Experts of a small language model.
Size: 11 layers, width 128, vocabulary 12019, 12.7M parameters.
Experts: 40 experts in each of 5 layers, 2 picks a token, a softmax router.
Training: a variant of SOAP for the experts, 500M tokens, 3812 steps.
Below are experts of layer 7 (counted from 0) of a mixture-of-experts language model. Rows are named router (the router's row for the expert), gate (a neuron's input weights, with its number), up (a neuron's input weights, with its number) and show model dimensions 0-127. Each number is 128 + 32 x the weight over its row's rms, rounded and kept within 0 to 255. Numbers have three digits each.
After each expert's rows: a language model's description of what the expert responds to. This comes from a sample of Wikipedia text that the model never trained on.

# expert 21
router:166125106064154153160118141219135139153124102096122153154152153101121116170162146111136144091179112123055169120095130161111210122136125109111131122140149055127131050144168085083080130154142125126117161162138111050096126139156177164101117119112078093129171088114168162095116134111116106151156126137132194143157125103098146105150129077129146121093214130132113151108111102080199101134179
gate0:127142125129135144074093120099147159123127090148089183121155098087129152138157132087136128077203148150089135078182117172105175100169073101181172125175139153110162141139096076105120140174089158096115152091152092125179104140152153213168168057177105106145147126138156133116187089119132123113099098148179177153128099095134116161208160133172165134148154178105136163103105101111125131111104
up0:113082143151079149080094147132135121165104155070150113124165143100153173141118143110168135158109129151116074156104142119150104095127148089185129152162166162157152183089090157128144147160133142060094122117156142110058033081173166154099186135128076109096111182202099149117127151093174104152087099134106084131147165116114109130151083124114177107141166096099211112108102124093128143102159
gate1:169159100073155138107095159119143171091089120102128159170091141142057150112193114107107157138124136087111134117163053148133114107128111138094153119122186110141051080131114140125061118048137105181134136121140185149087084185135166222079166168108079064112068090143120139098117121126149103104147083124141137144129115132145120129149085140166127145158160126124129136097094086130160080127103
up1:113119119145150124121112185107076141140104134145173122153189133054139146122185137201108204084198187095150112133130172117164098097076126069134136147099132165123093132143153092104194114162135122126151114089096094127132142189132131137156087081154102148157150071133122121130114159110072108161120184127161063108137133103137075141093112163105130111061124095185133094134154152146196155122124
What it handles: Final word pieces of common nouns and kinship or role words like son, daughter, character, elbow, racket, larvae.

# expert 4
router:178148094132165139138136112138155104126107145140195164145156103165113168154152110125149077112170121146105161164109132171149160123135138117063081159148130101120109126132180138074042142112151145128122160146083100089130106172162158140104135051058135147166195132139203137116150169156131071101204145168112122196138091127134105083194116118137169105084166109128082131126139133152176113134162
gate8:143137100129116131135170083139144130134125147156165147174143121143165164103159132084086163120103179133094196090177117171051078081211161117081097153129153124163126137109110125133086154108098136128152175138064135141136117136117141087177099134097149208105142160196154132093145112109121127104146091144118058165166181172086142128108125166192132120087114137092136120126168083166074096160142
up8:162148103150119102120096102157081082158093121172143114116103166129154103121102107133149118147119150120129170135105128117199135165091195155155111165120117165181159095154146124159126174163147129120169090097127086061129162075102171121123096092097131162178079082117125124200136099113095137155163104165119106085172126077134174117174087136139159081167062170093186117165132125165161191070120
gate9:118143123141121079162179153163080177116115146130173137132085065093099057126145136152124157112206156169116109143172107133062130109090122112096162142119146094102083184155116099106100126141141147169163160112106086067137072115120088065124186156110179140165110067136115172149154062189123157091138176136127124143132118159120107174122078093118157076116170117119087117114125174109116089157140
up9:102109126186116051140115096129135121091169167172136161096134136100108128120126167106166108085145158165109143103091122094175105048132101116139139095131164143130126130132158110110113133170147139147221093132112143081076122147104064134067181166134156126131127150119094160119140150159098089087143146139105122139133127119131110127073114107232119079130223074126143193126157157085132165087115
What it handles: Sentence-final periods before a line break or new sentence, plus word-initial consonant pieces like pl, cl, st, c, l.

# expert 16
router:146089111143136167152130146122124129168140103162163111166163141113102130145195160093105102083161095163075152117153147165136173115081126104094099118223121138138168124137146175110086177126204147061132130152178117168104170149173159126115144080094084089188107104154113146140152136137111135147163141099133201106183108145139128116203140091110164095142148124119115142126123123112227088141174
gate0:110095163085146164178101136117118089148110055120133135117150165116128121164182133127131159094151125128173127163181154131119163102126167109128106078198119128073118132072144113135111140149082111161115122142113127229216061154178100072135088101148113140171152153145127122163174110125131124113172081132138100117151133088168141126132118085147157151139124125145127084160093082158239111151152
up0:152120161074176102147101130203164194133099105172070100148148103149164123133118130137113077140089172143101169110146070119137089078136161137063131165155154157135137067097183114146080081119113074100115054109153146146136085061142105107134075138115148171092136131106144105138093086119124133117145081100158175155091046072154110149124141076076135122129118130157126161121097091109134135145137
gate1:116080151070181098135133152135154140094125078208165122100129149126125097125152126015115099132111123176143110140115118146098122154098122123101147138173132137136194099111152196131071137169087162136107137170126086124128140160152150115108144107151151174143157156157154168157134126065117167148190143146150129128117111064162119122133103076117134100118149132170213163075087094060166173155134
up1:135101137116133168099129094110137119101103090145101115056064126140071105059092153136163182110101122147179136088167149132160120155063090119083127147165133194173135105096161084198158142166088139102132177150138128184142169118106141165106132166111128142123120131156092152184120161127147160188164130132109083103139136096118102154138165112076153040149125142137156145108105064078149167099166
What it handles: Word-internal pieces following prefixes like re-, con-, in-, such as end, ent, ort, ract, ject, and the word part.

# expert 38
router:143118102129130169170111127156169095149108149092137110119144096099129133162142073137120078121152139092105210151121128187155213080135126142116140178102117126124078109097185092063098167110122203113130153154130135092103107137160182134149120096144128134197227099106148116093139172106099107157137130148159097173128098121105179110154077068073160102144148128184098114095128089135174130142128
gate0:114122170122209115197153106152098124120087194061188109138132102171125129102175101090097145109113112124101205131102078120184135079135083130132122158123108182110109153107160096118138118081114146121104139133116129071116117169114179140137122175119099106142119148167137103112200132153077129154173153113143126198076176074102167180182148116071091137094162150124110104125110109172111096121144
up0:163135138143153105135106150121185102160132079169135125126124199090093144078106092132190201161095121106110132128150232103180126178193121135174123154160078096092153080123084130063123146149094092077151156080166152117111111110128147187139153155107176113117151116068137138151111113142135143131125092158134160116106123162147070094094160148120117132122091083151107149095065176125124126118176
gate1:065179132123091085142103155111168075154129116109118141158151115074117195177051093209137134087123147098067133157103110155114152113115216119138115124143181107101144137128152060144163127146106100103151108143113136107141081127162097149082118097133112129125167104119169051085105156162125103158107129126170082116085122117099178093088125095132168108166134100109143129087108067106154111124195
up1:143173070142150143162150157085164126162177102136127091071157152170103104146065186086153159062108114117157162106089167067121111121088081166166077138145102136113187126194180079130162088160099120141143131158148163120170135066112190127076107161102158117140094075092134114073117127157098146123126134155094087154130141159133085157136188129147159146103166098102144149122069117120105121110124
What it handles: Single capital letters or first pieces starting personal names and initials, often in lists and tables, such as R-ashid, D., Sh.

# expert 5
router:139154143127138152143166162161167115104146063074101128142188067152094131167132106125098097110126147096139154158092157161129176087098178086036080189181135100129109117127106157101111178130107148122122162154125069134064129168186179173175106094098142118177150117126111158074143138085115087146170076130133159135129077144116114133151115076105146121137138114189111126079134088102144104175162
gate0:118086168110140128102131128154101150136173112153113060100212068105143139125089163123142098118134147104163134087103140135151157060157168091062111176187129030143124110196135097119145113139122123086145192068128089140184133140129124078160115085138101117149071135119128156104091125099175098142137174120113069137124062149112114113118146038167122135131121118123134090107099118134136164095145
up0:143138099116112127138128145079141132104107125094137170160143083169098093215133120103152159127091149130192092100162163143144127179088091120150166153145109133115171107100172102154111143133021130093109107124133091144117102099114134090098103127107064121145243124114090102114087068101079085116106115141155106090142105129140108150106115158177130152108138144177116160075066097112125120194162
gate1:128143141088134068142095132154125184120121113133053097133116052112128163117161095159070193094117209155143147159140143147101126104165144104096071123130173117153117134153174098142153144141069184135110119132130063123098148178120133126165149147112108093151187100147095080061176118133123072119136158080202086104138094126131090131080185162133132144107167133154151150105102166141157120178115
up1:114137152116166125107105106127118096147126106122122126142114251197090096167148147136149115159126087095136198060141140139136106132157206140123131152116149059132118122171169132117168115136103072093114087192119087162142167145138103087151108156102123058099069141170113128204110146113128144139097109106151149151106179143129063161103101138093139131150176122115125114115097136195163080127149
What it handles: Commas after names, dates and closing brackets, like May 26, 2023 or Mayfair, following, plus ), and ", tokens.

# expert 24
router:131157078129108124132111148115136099107122138148184098157156086115107077088132087080103114085109111139145117190060141117142161079107137075149156125144149113099084108137114146047087187124118147084154126152117133110113163166147184130152131099093115122184125093112118146089153114115141103171164123174142123176139123164107126130135144122060183089162165088155126090092153021130204083179146
gate4:126181104178116173102152112153160134065097125125126089132121079057129122146125083106167161108115085143163142188100204094148105130097129082112123118112110154177111127105131159120103156158157142119096091112096106157113059125176169171126139094135114144101127118079137149136175089145139078128113085192106081170159139216142128141104124180085131153170152049113155128129141097127159107204113
up4:099123179127139072087065129177133149109124116123125115135136137158136127076167139046073047147155127156153138114133110145088171132096086116082070104172107137100084170159069072146130183098170058092100145115093163154163151114116174136144169094124093138126134072129087106158178095145132162146096148097126132094150088159066119134149112132163115124135117069125060154139104113127160115120078
gate5:061155088110071114149129112133076156062173149135163162092120077068164129094106143103088141147116151123105127149115097169067153123116101144109145141084184145111066136128135095096088153134096048102154112165164137110085130179125104131141133118145125089177087121104089145154114107143160090147124089122097155140091120087135160148183105169049182093117149129175161152198107101120176104168116
up5:177112135092111135099078143133104137128133113117097102187098177109126154127132066147134143076126149089148117099142109206135169103126127138068144139102171157185126075118166154093148104148110132125107102128111135137129149166066132177137136094158115091151155136168126124089086156150181082137171120153086050079120134103168086124069063179133196157096076105112136167065104108130153162126183
What it handles: Geographic and proper-name starts such as New, US, South, London, and abbreviations like NY, NHK, NRG in media and chart lists.

# expert 33
router:135119108078092132159098134122147088138116104114085111144144089143089150133142150080044142049150123110071153128145121138165178092092142140119139135121181085186132131107207122087111167120185117123138122159184137107096132195115151135152093154103107121172145127062137128068181184095136143166179113131139174166184101155053126140141122096103135094131117145157126117117135091102207112161134
gate0:142104149176117110153143143115127122105158124140119169150090162166142131104119117121111131059123153135083165140112189102107129024099105144109158157134164152127105113161205090123197128147179107156162118116167068121120131074132180081144152124080096121143127104119135097121199180103168134152098109063181125163095137142120125119140123100142047100082160186160115198110115105119130074143127
up0:142125201147171122124095070133150094183183150118147167132089157131166098127144102107186083120109133092142096107166169085101125085071166132133094108148123118129123135092134145111065130138123143098080074149144162144153167069131128182101141113140126130116144140074151106173111146226150091136115115083144078110094101108123133074059098158184166096123075137078134107134117138166114071164167
gate1:168089132099092190142110088091113113147141142128119108087097137163088115149149113138121135196132134147130149139106135105166137096117166109155196151170028132156090120203129134087156082149179051125109083159169120068100070175153122114157136126156084117122154135107167144098096129095153142177151131124087107196158133143154135102158176145138108080062112115101062126123122112134115128147066
up1:120144120164073176111145141140074173114157110153148117099148152082167174194139098113158091141117094115121176128108040137176155131122106127138097199127111141154141114055089094120122132105066175115171131170173094125106117166137127139189088118113143163068138072098111152139169106068145170128072140133097127138159163135137143121147133158160170133133045126110070184123070142148127134120150
What it handles: Middle and final syllables of non-English personal and place names, like Büyükakçay, Hamamatsu, Tsmoki, plus plural endings like -ers, -ies.

# expert 2
router:113168110114201139142119116189156131157150101136151114122133147115129124141191156062137139092179098075085162082183121176119151106121140125091033192131185078106105136168098138141131152191155166127132152137128094123107139136185191151083121120132142122160185116124136178122153148104085082121178129096134138186113115119108153063167136104085135132117152147102105112077090148136172101094177
gate0:099120150138137156118158138141152089167162088108177127177084149170152070198136097096127126129125095079148123086159161150145128122161130100110084111192176141152113119184150173184107155184114105128089135118153177071111137106151155168110113081198104106156112159171159183077091149067137103129091123156134072101147065104128080104167130080155173121104126114090140121141096116110167176140102
up0:199134093130146143145165128138114129123101074089163089078083130134134126092085067115142119157142112166098133104186158133096120099199127101153071088112119175132123164086133109174105117089121158128198093186138105126116127173138082147125098158151141112085134129122121061141093072103130141159154109132109167132099167111134155130122088158143114102043092047179075092128180179152150106111135
gate1:110107124058169132076120121143164112097135115156101164124160108186117193161120107074146132123183068158105151101180037132176099132147165118103181159111137142116130066116166107130160136166165182111155110136082141178075162169154131132111105163142100162136111130110142089062129120121139139128168103115114119215075100153154196130092113119158178130095130190128142123104097107149139090118144
up1:196159104104095126081135140125121127104067147136109086104145130125165152119152112134129138129105154075121139141093078165112135146078103063139139070119186097110158092103116139108078157122099135151094164136148143188104117086169213094143090167086095090168153149165117146126048104106158100157155134114054144185103165097137137215097174138129102157143150106171146129152134107189109129153113
What it handles: Inner word pieces of long Latinate words, often before -ic or -ical endings, such as indefin-it-ely, Antisem-it-ic, det(ective).

# expert 31
router:177128110111109163129095130150155075118104107138161120150192039143114113128151134099113104132140142101081153154085130153135133089114135108036059157190155141138100151125132091055138175188157180097150168157155076102054167168179157175158136113068124094119125133096121162108160175126113116145137108109129157176159103124098153085157106124117133114126152122126092105069172116102155125141180
gate0:095126135143143115102101150124148092158169131111095114123146074132190177110135084147127096135109125068127128158127095143176107180109102153047126211168149144155155227077097058096078139133170110120087154111096139150109129110107159084155099127130107122065128115119159049157151146179102087112167090140071186134137168116110159075162137139107133100139151142088144117093113136171134112135125
up0:179110111091121159067118152138123109109099087164087092139111036106111118082113114128111119111119093159107126151147115102103110141131096112149138121122152175086133115110178134175151199109071112161113169091173121133111175111118191148127129172159146087156187061094063109106157066174123163149162089157111146092138165144191100170088137105118165161110136145127165124091168153115140195175156
gate1:151113117134152145068124138133091109096091053170165092120188123070142098108128126158151111151183131133077163136112071170133102076138127133054062144144083116086079104118157109146150117180184086169135151113167111125156137186159166151140176150119163103091061148151137128120104092102089139137128143116115162177093083129099117134129124115075136100103104080116133085152179153166082094117065
up1:118105165141120222156118152167174128128118149091118136161103142131123120170095130095151148081163070152097132176117116151133090056124154120169126140138122141150153195190106120132135114119125107135123116073074142084085210139157163111154150125129098160174151113136144102083137111089132107121129139148149164085141140100101083173086160155158166166106133190118060147118085203039122109101142
What it handles: Coordinating conjunctions and commas joining words or clauses in prose, such as film and television, but, or, which, who.

# expert 18
router:144140074088097132126154073120170090135139115069100138177163076175117091149150084102113080126131152138089187177096172159127156112126155097116103161145160116090115126119154097045109122183178144102118157163157101117110161149164151151107127095101102072144173137085149146058126140127082116164140087151147176172134124133133169122161155051077144094103180120153080092103119080134169114170129
gate0:130145124109074122104101133120140152092151075122087120048109138130134100161104104137117124084113067158096160139095122148103099141141144127135137126169164136123159169085190124124087115175142087132008164127107185114113113127130220145156105110117139077133116106032161121147110130146114126090151130162074117159139137106196113134148182137127121051129155162105199135131143096093112124158136
up0:120099107154129117148103168124138102154135070196176145183120127174129131141171041135162121189188116108183158075124145102134110126070087180187188151067091151104157088153118099109133071110160154077202169166141106114152125117110112139115139095105102122152131148136134093171149158153114098102145136092140074123128130130170148115139082151161121173115090100088116160048142145153118132104155
gate1:116063151142153141105096123104142150089118129146092143102084148179128087078133116077072067119146126141148163126096142142107116148044102115170237170118193153181188163170080156111108134169130127107103129107095150127143121139184130092125089122121104167143122117089126134069204112091167123151147146134127074097082073100124114130145137177171168161129154141145114071112116146102157110117119
up1:115112139147140058142112103130158175164159112181105115110053145072095083176148095123114124123088112102103178105139173147107128129140107096122121113102125175121125089110141123085106179091091067103169062161138118122123160124155082090111091155150162066101081060129087069160135104076143163205081191119152110158172134114123125134116126086135129119108099159170171131102137159155189131154150
What it handles: Articles and possessives starting a noun phrase after a preposition or verb, mostly the and a, also his, their, its.

# expert 36
router:102121108114124112175131109133207112124132071066117153143137082133137134172148121123144140044185140073097127154156164157141189111149133134113145188145209123111130095143128131097108179168171127154185180152170128118060114144171146131103119153121119113168185135091185127060177147096103100097172117130126155189152117130093167147157162117086161105146146097162091092078128108130165127131151
gate0:071125156159144145140129084139134139114101096124176062126115089146153131138133175087106145168116132142163116093155143098090125121168139130111126186140160078164114175180187145131112195153101116138140149111105124134074083173155105160167139193138128115056116108112122191128104090124059101114154165145073198144121103152144162171058096093141138125117173105111088125046136114118163155183138
up0:177095137170146096063039140098159133168095158118104148169126186129104093078065153074136086137127101079124117116117180129156106140176093091125185163139103153142086099073104111093120139098121152161136170114154134121169114148181027131146134137110132121149106116105105100145162142093158166115087092119135129117105045126092129124100128137104090149137099147161088085141123145073127083124190
gate1:097175117117069101150079134126124094108116121132151145111130113203161106089142101129113121065157107129138118105127083133132119154111117144090104155082115154152080086123076111078095108169106148141143085108203149122168097088157143122145116121138142149113132139126081163125116114041127140119252158132116154132104077174118175150120171117097133057172127084116154110106077160111203163098148
up1:181131112128149132103095102106112149102110120112155123125139122088091187073081114061172060122130179112167075163074125155099103195123075136050083114085107132174126130147157144160152133158095111122133068087158161156200167209140122149135137166097144120150106134139114116147096087203133141106134100124163161098136166110175140108095142138081145153143091165117152145106094102127096096176126
What it handles: Middle and end pieces of Slavic, Turkish and other foreign names, e.g. -ić, -ova, -ko, Oliskhevskyy, Andrzej, Dimitar.

# expert 12
router:133134106129120121146126106154160044130108136114106153119192109107090138096124119117138062120116113114063164164094101154135215089110174098126119155123150151173080150128153108063123166179146168082145115152152167107108084183157154126172170094115149127168167113071136159076185170152096104120163083149126141133132115166097110084108137100093155097127134122186080050068127098122142119159110
gate0:161128150096098043117096169123125103133116103158137137106159123102070097156078163157189152175102116118155117120088077142106184109104111104123148154081134138163130109141147085087123158147157207145125162096092160140171145128136178123145096095102108102166134083114117130165106107208026116162182107179148093130120063134074135125156150134135161092129125124139065086105170154143141160112113
up0:126083169148106111076111108120150079199163178167106156105135132136141188144102086114173111076096114109133095160138211073113124115121156142158159097146178154094148157186132108107094084144089147149143145100144119170117130113162092123119141165138083118109177159071107191138170106068115108103147151086112109113184166083075139102098136143111140233123189153155147160143131135140111129125138
gate1:063150105154169102142185085164096129154152143120148199085102124147091090164108149116174175140087072123133117148119143125093126113074161099160127105116148154106117096104118119096117134193115163151145180128138174171137118185126123159116144179094134165189131118101109177144202197137069122139154143145123105158118107177105103137147109134180230137142145130186167079148136166085140111124128
up1:119153068194119121158148104091076156099167113154171159131143151128110131163120139111101139119110075137116167119131180151109135068178142162087106114097130180113109105073103089121142140148056161154157122147096088116083107154187049124201135186127098117123165109147118081098089123159088147112089139092151131125141183164134125196116121103141155157150066108153099176082124104157129117074178
What it handles: Single capital letters starting names, acronyms or foreign words, often after a parenthesis, pipe or comma, e.g. O in Oulu, ORT.

# expert 3
router:136161123115150111143102135123135099159102091088127108137154103138107088117157087112154121082180093116108170174105117157104130104109198052132046203147139104072150091152136140125087171138170116106151171188106113075097121149151142111146115064081072072166180097098127165079136178118108089142162084115124136126149128109106145136122110107096133063138168122155087092093117098119160083170177
gate0:113117183160156125109153114228085100159120119141180154122117105133196105140179123173108070108203104209084103084153093158099149139116161093125089133169145176118129098104116161179116088117138094152124144126173053100162102099149138156136111143114148110173165102115128115074150074152147098135078153154136086154072125128125161162181156136165154099124166157162117107122110168140124086123097
up0:146129111150102127110031145193106106141082053129194132151097182116168161090082121151158167139113074145098144140140147150129062133166130167123119116169163137174119165133090151096143124126161137175113113073112125162105136142173151127131124171127112105156163134110145132116149156082050170103043112078149148117143117121150139097152113196181094097147127102160154126087109146184086124169159
gate1:152152121095179087161086141156128100093110118090089165104076147174115122124123131082157078096172102105209099124124111131075131187104164141139173126146139161131098137096063144116126126098112156115142124171093150126056073146095157147156088137057159065178155122112129180158110133159120129095146156153125132133149133118088094153177085126132136084113118109155100190115145231100178121146135
up1:201143110131063145118129103111145134182139101110135105161143099154112155145094136086147087151086138122106116141167129104102099156110086172083163118156096119052203148176141131126155175146126162120155074115104160137112078109120126099120072116141132156136136095094080161105153137174179099082119095073149199111143057129103134105123120127128155098171153120075185162137142142137168232147129
What it handles: Inner and final digits of large quantities, money and measurements, plus spelled-out numbers such as six, million, three-yard, 1,400 troops.

# expert 7
router:144127045102093155149189157202139095148083121080135136174155122120116101137099127094098140057156138155111127179114150171150153092134129107096125162174140127052085112144154164087094144121130186116107120150138114091102122122144200100111095113112105116184159103125156159095119141144107130133144120108148149127193131173058185133145156067088141100151174130161131148112113106097206107199120
gate0:148112085125066111147075099169138136116096105106190083095110125132122150162149125195177167123165183124078148151186116155114153116089158081112132132113075137112110132165168154140088147083138126070159147048108148137159106133126119054135167164135092106101134165104075175156113126142113116121104172162135118126134154098097118113144107128089130041162096160137141125149121097177212087186135
up0:140104088134098134114151131135123102074169106162132128126119149167139139153119136098116132125144144106150119138074064067053136104134196140163051114180129084104113151189130140137149100156177176078109130130047113126103085068120213134091148122142166141107131133111091114095111119088147076071112121150110151069120076151143150113083097156103145146141102110138134192087133062157087166132112
gate1:197148071070115092122138153158087120129088112138129151184141170098111139192109118135125116136107119082097131141139128110082171144175098160111139215153137148116095080128097170072122079148111135130186087176113144137118125133096167123125100144095111141123106147098183166099163093100117128166141113177117056118164118106085167171143125070123117062132181182175181153140068100130159111107117
up1:107119101143178122154101097145106101145118149113106092148117128105152071122154112162096117123194127199182138131113137128117097156119141142173099139163188132119118113131170112114125071196096109218099050117133113110068167121216093148143074154131099069111066151083137132091087136119130175142138115106109186104145147173140125104068136132180162120164173149140098107191133124134133107105148
What it handles: Given names and surname fragments of people in lists, tables and credits, such as John, James, Gardner, Mullins, Whittington.

# expert 13
router:115119098101164147134169081115124110140143093103125092167144101094117120117154116084085119124146119157127156188074138132139192101136183134079129117190134109095118045118126074109038168144124160159142153190164048065078159152126110135158186130123099092136141072132124161083167144129138098134179105143166174145173139152145129110136139090111174076118133097155119133106124068085132082146134
gate8:159163146155120107128175129106136133111157123134109173155187146119097146090128184129136115060158083145146182078134120119150092102151187187130143200128138192104156129136169096177121119197106120195128130153170160142101117141141094171137118130104135157111127132128104122147118097061157100074170171163149203203175101109160153145149132148082150072105123081175140125127173104149094089105124
up8:101168171128131101170068129142117176112137145149108141164188151122094181057109104129127153146165079075106163095126145170169099093149087156120165128121136046142123124139158070119162134100133121146115148086189111159075155121114104098124075110184174142057135126185091139144122093141086151109131128151185169169122095096145113162157164141103144175132191159088137174127078109135089111166142
gate9:135154151181164143136156137144145123170152128177137133200132155105157122110165174136086160136152108152136148177120070138089158150107186083073125138127126119057146125126113186142102123135144154163106071130109157157130097141205134072111136070145141038132095116182091155142117082126184100134161130131172089135131105168177165169133105072159147100107124087177164181110141149149147066126115
up9:020130179132115123114152124112119086134130131175162143140106118110109152089123140157159161131159103150137051119090129138143136080125125115130196140088153165125129135125124131109158124149169156104089107153105115127201092153136059116194058062146088118143121131136163122122154153161181142126171100204169141106179158129168113120165138121140133063121153140115091117130151179067155052132172
What it handles: Decimal points, colons, slashes, plus/minus and degree signs inside numbers in sports and statistics tables, like 10.52, 3:36, 6/10.

# expert 22
router:142172108090109163120152103147151088135113093137157108166149092139152097148136122080127099143145098165108147159156108224157117113123096043142130151141124154096139091137160095118144128153161199165123130165128073126103117147152211161149155117104127120162116114105123168061173166077135104112149092104131164132143093158109135115113148109055176030146162124183127131104167119136139088211121
gate0:103115115140132133160160181080105131154114117154069117172120131148116115116102117105131163149095112191125126137126106157080134096073105092127132098145123158105127143111136118117104117099120165130065120153101042144064223114157136113100110148150097185142185167070113109092160154136145040068145123134203147126180141131160157168171154141072174085152127127147118128126166082148159136106187
up0:086145163101132154104116038136199102095130091082152103176135117139123175166122101127106171125171109150124123119101087052146131134122094112113067120148131117150148156128168157121104154208146171155099117171147144140166148095158139110152093131179139079106152148118133174149126123163125153087131111181123162120078077162091074115111058165151147192056132178105115156137159141183094109148114
gate1:110109140100160112162173125152158140094129093083170140167089105086088136140117096121201128114143124158127138127175190186132121105110102147172138171135102087048118149140095131161113091123122166131154127190170053114110099188161110154172144121101119076144163199211177102087170152148164133092128112114102154127139101127135122170079109134083109138114153091182111140083104155190104112130109
up1:181156167135110145074134142164141146105176090124131092183141115131104140126149159070113163103081108149130145138160160126112140145188182091101102124140088171096072140104092106120176214150107075159162185120121121157128066135111136188130112093087122141132072151176143123080104121166113186146119157157154140088133168078174150129101101127138167079190176080130163117159132107180122088141110
What it handles: The word of in fixed names and partitives, such as None of the above, House of Representatives, plus quantifiers all, many, these.

# expert 25
router:124166112094134122120171144112166069148158131097122112161151038150103095158120091122082060110204143107109154178120160148126164104117112138100141143161156154118110098133155092086077155188172141136147134144128096135085118126095199167127096108097112066130139105093132143085169147044112122113131080110132123135166124144058162080169124116082189111061135143173140122119114121140166093177108
gate0:113097079153153103163103137086156104116138111150178169143145091122098153141102109128093109140185091124171118129119164076173101127112063176074120122108138158089095111136155152147104161087124125166179142131119092148083230129100131194123165152125136132083085174096045086118131147137136147106200084095123190144101155157153117177141092127123178117145133117103139124171141128115084051146147
up0:092139094131149138157146106115118191099141173097085148085053123123160144126122099124086137122119167149093178144127148141163122177189125165130117187166192148138136155084103150138141111082085110139145163121171083149151170206091113049134183149097174162126109151153180146085113096060145142122126076068100123129182129116138068124095180111137140144129098118128160142114121066115123102084138
gate1:104125132144155112117121119153101115131104110098174089173157103140118117215137208087060153167183114128142166153097153135092096150122031135084141044125149132062140146115147156120124153126177163121110143155122165154133140087121143165181113133113153099119154111076103156118129097114116054115086150150107158144142147116148143126202106149100119096040140117128084176138103148075112103165114
up1:171164100134101121114077084134113101114162099097116171095112114130129146133100119115133124185129138114149127121091198129149147154172130098132080056118109077098132146135141117100192073157165099144070117137091181099154098056142101100138164119156117111101187097122163131129167086177099120137065102145131109142140119105172148181080091062147114162056129088125126121109153139087064109180069
What it handles: Prepositions and sentence-opening connectives in biographical prose, like to, in, for, with, and After, During, Despite.

# expert 0
router:111136071091096138145150109133152106116107040091151119128162055153111121103111142121165107097127163142150141185103147169094139106104106136117129153126159092126151098103124126117096150122122112092141125158135118086075153122132127146096176093086089110124147091075099207096194136107123083196150075113131139164175122155133143100157147061067182116136115120143125097049181077166149054149119
gate4:140107094159163144185120096121133129082078120145034139143130108085121163096096154089200068109091088114157198191146134078162104123126170166107137166106088110152120102140140181096120107113149105121128076112133117127142096143107163157107200100134091129101124121138124147169099157175129087188119107132153105090191151108123158151159123083112165080054108149112144156124154099130163082073139
up4:108058148105117170115159096068121074089095156103116065097176090070046118142143162126112101062152147104119126170076099144116074132131099144160120113152090102106086136156139044142132158117133136117155180103131157120143159146154088129093107144174150133153124147161210136142068151133164092117072144126152084148152064180178091116160125128111143111080103130147145145133092168130122138085128
gate5:168126117130113165137174135106143107096105155137095159177104083147142147144113119154128118070133097104078122163131148137077123124174075087121137128186170105192067148081142145164159133153123133156167131141166165143189159128128148119091122095166078157127171069162085129113117168151122070180120123145110074194161111119113184099101096092076121143137089096059188143082078083149119097131148
up5:116158125095191102162095156118150077063115146127113128126131169088120097218093083061182125058093102123125138105136055144143123079112096138133143092125121086131134110116156108128104127117090153140076142150141094156138183081192187112133130090166108097122118202109105045110143142156112157132082123109112109139106151153155150117082163168192139115115161119124095130105191118099116100088123
What it handles: Numbers and label words in wiki table cells such as election results, athletics records, sports standings, e.g. metres, votes, electors.

# expert 28
router:202192128145147153153145099129161106087118112115141142111161124082113157121107103055129096151124118159131148134083179140153137169116115117136151174128170105072103125132142152136108153110150118092141165141155114086127095146172140128143162123125160119141151110093115161107180163110056139172141149142201206158137120135135112062178115119080153114155141103202073107070123074105141018140152
gate12:109148168099087154116168093095109051100100114134127069089160133126194127144116168101077107067179111125110100132137069111148148148072173156160147171149126100127145115174177135159128122107104060152106128130126110107119063105142095171098099089144087170138147106131120157110149125117110136098113167176141132072172073043148138083133119120078103220137142111118155128097139078157130106137091
up12:144123110109169099153113114147153097172151122144128133071128141154136075146167123088126121168167096155111120156135127131183164113080096073131107147130083132089193142142128095147171104094139193138115116163165147145108147156133111111103085119086113092146037130134158091112154113152112120198100109123190097070012156156168079148168108140148172107112108112141140114160065151175141143118185
gate13:092105098134202113155139113131103138182122081147158136087148114122119171078105134118195103168132079158109112166107116125100118149130184130108165128119183102123117149119112103146104095168157096127171126201152150156160068168093142157148178161106125097146074177125144128072146185103132174118126135102220136119066150146103114137082170132132155082109142101128082099035154144092160123111099
up13:149061147104100053171113152112101134185073087161073114132109117107121146159121093181131107122121140144137145138098148124115143155153126237089109128102210119072075090129158083124126128167145098088171088101112106151182137143128128125134120147056179100126098118140105152099116169122101119110147100152085094129119153124093129131118164162163151135144075099152067174047138114163107169108146
What it handles: Digits in geographic coordinates and numeric data, plus taxon names in taxobox lists, e.g. Chordata, Insecta, Eudicots.

# expert 39
router:132206085119112135127163089142181109140123064060170137130198100100045103120139074097127107071155148144124145149157144120131148120138164117098089166133167122128142136146142107138063131156186156125166176152132106089093113122105136138107135111117126110192152063115114150103179168101130153185173101118104147172126036118107129107117111098096154128130147103151067147081127094165144063158125
gate0:127211158158195129168144115153176161175111112092171129184100130081103051116117089124097110141108087135145127072183171124149122156121168138055100170109156174147114146140105161148077146115124131094126106107096127175159106145131137127134131116133099206123149097088159145134155126122103146110158106102145131114077093088144123109113173147116166085194201114144103198135118151206144105122158
up0:166128107129136135081112124101123102116086121054123113102135101136104113078164087129111136126115186134165129177105083132159087129142140107189127119150069123109098160150143147155168063144090111155182167236127127123116187157112154153157122126193142162105153129175129075118124053154060133160129118094148107166111139153112184185155129136141108156092168193125110102103101101087179144134107
gate1:110153083179157115124179117157142124103148141145114129055133106140124072137086107126164151123113093145140209163091142156141186163114174056127150141150128090125099163155120086238118123075121180072117130135133137098125112077130165118103084095151104139138115188128116097130163106047149178115138107143091109111097113173151121128116060139111105089146072151129107113113073120129161116162081
up1:085109097103110161170074111130134096191105203076128120132124154110115102095087129161187116137112167120104126123090105091101158139133157149143109114106156137082064174131099133135141113069107140143160127109181121195128158081129108151096144157136143122169103192176164119075139072042134070132117140169085139172096087182122139149120154131140089110122144163176130106143081098154162076093084
What it handles: Numbers and blanks in the final columns of sports standings and statistics tables, such as points, goals, GF, GA, N/a.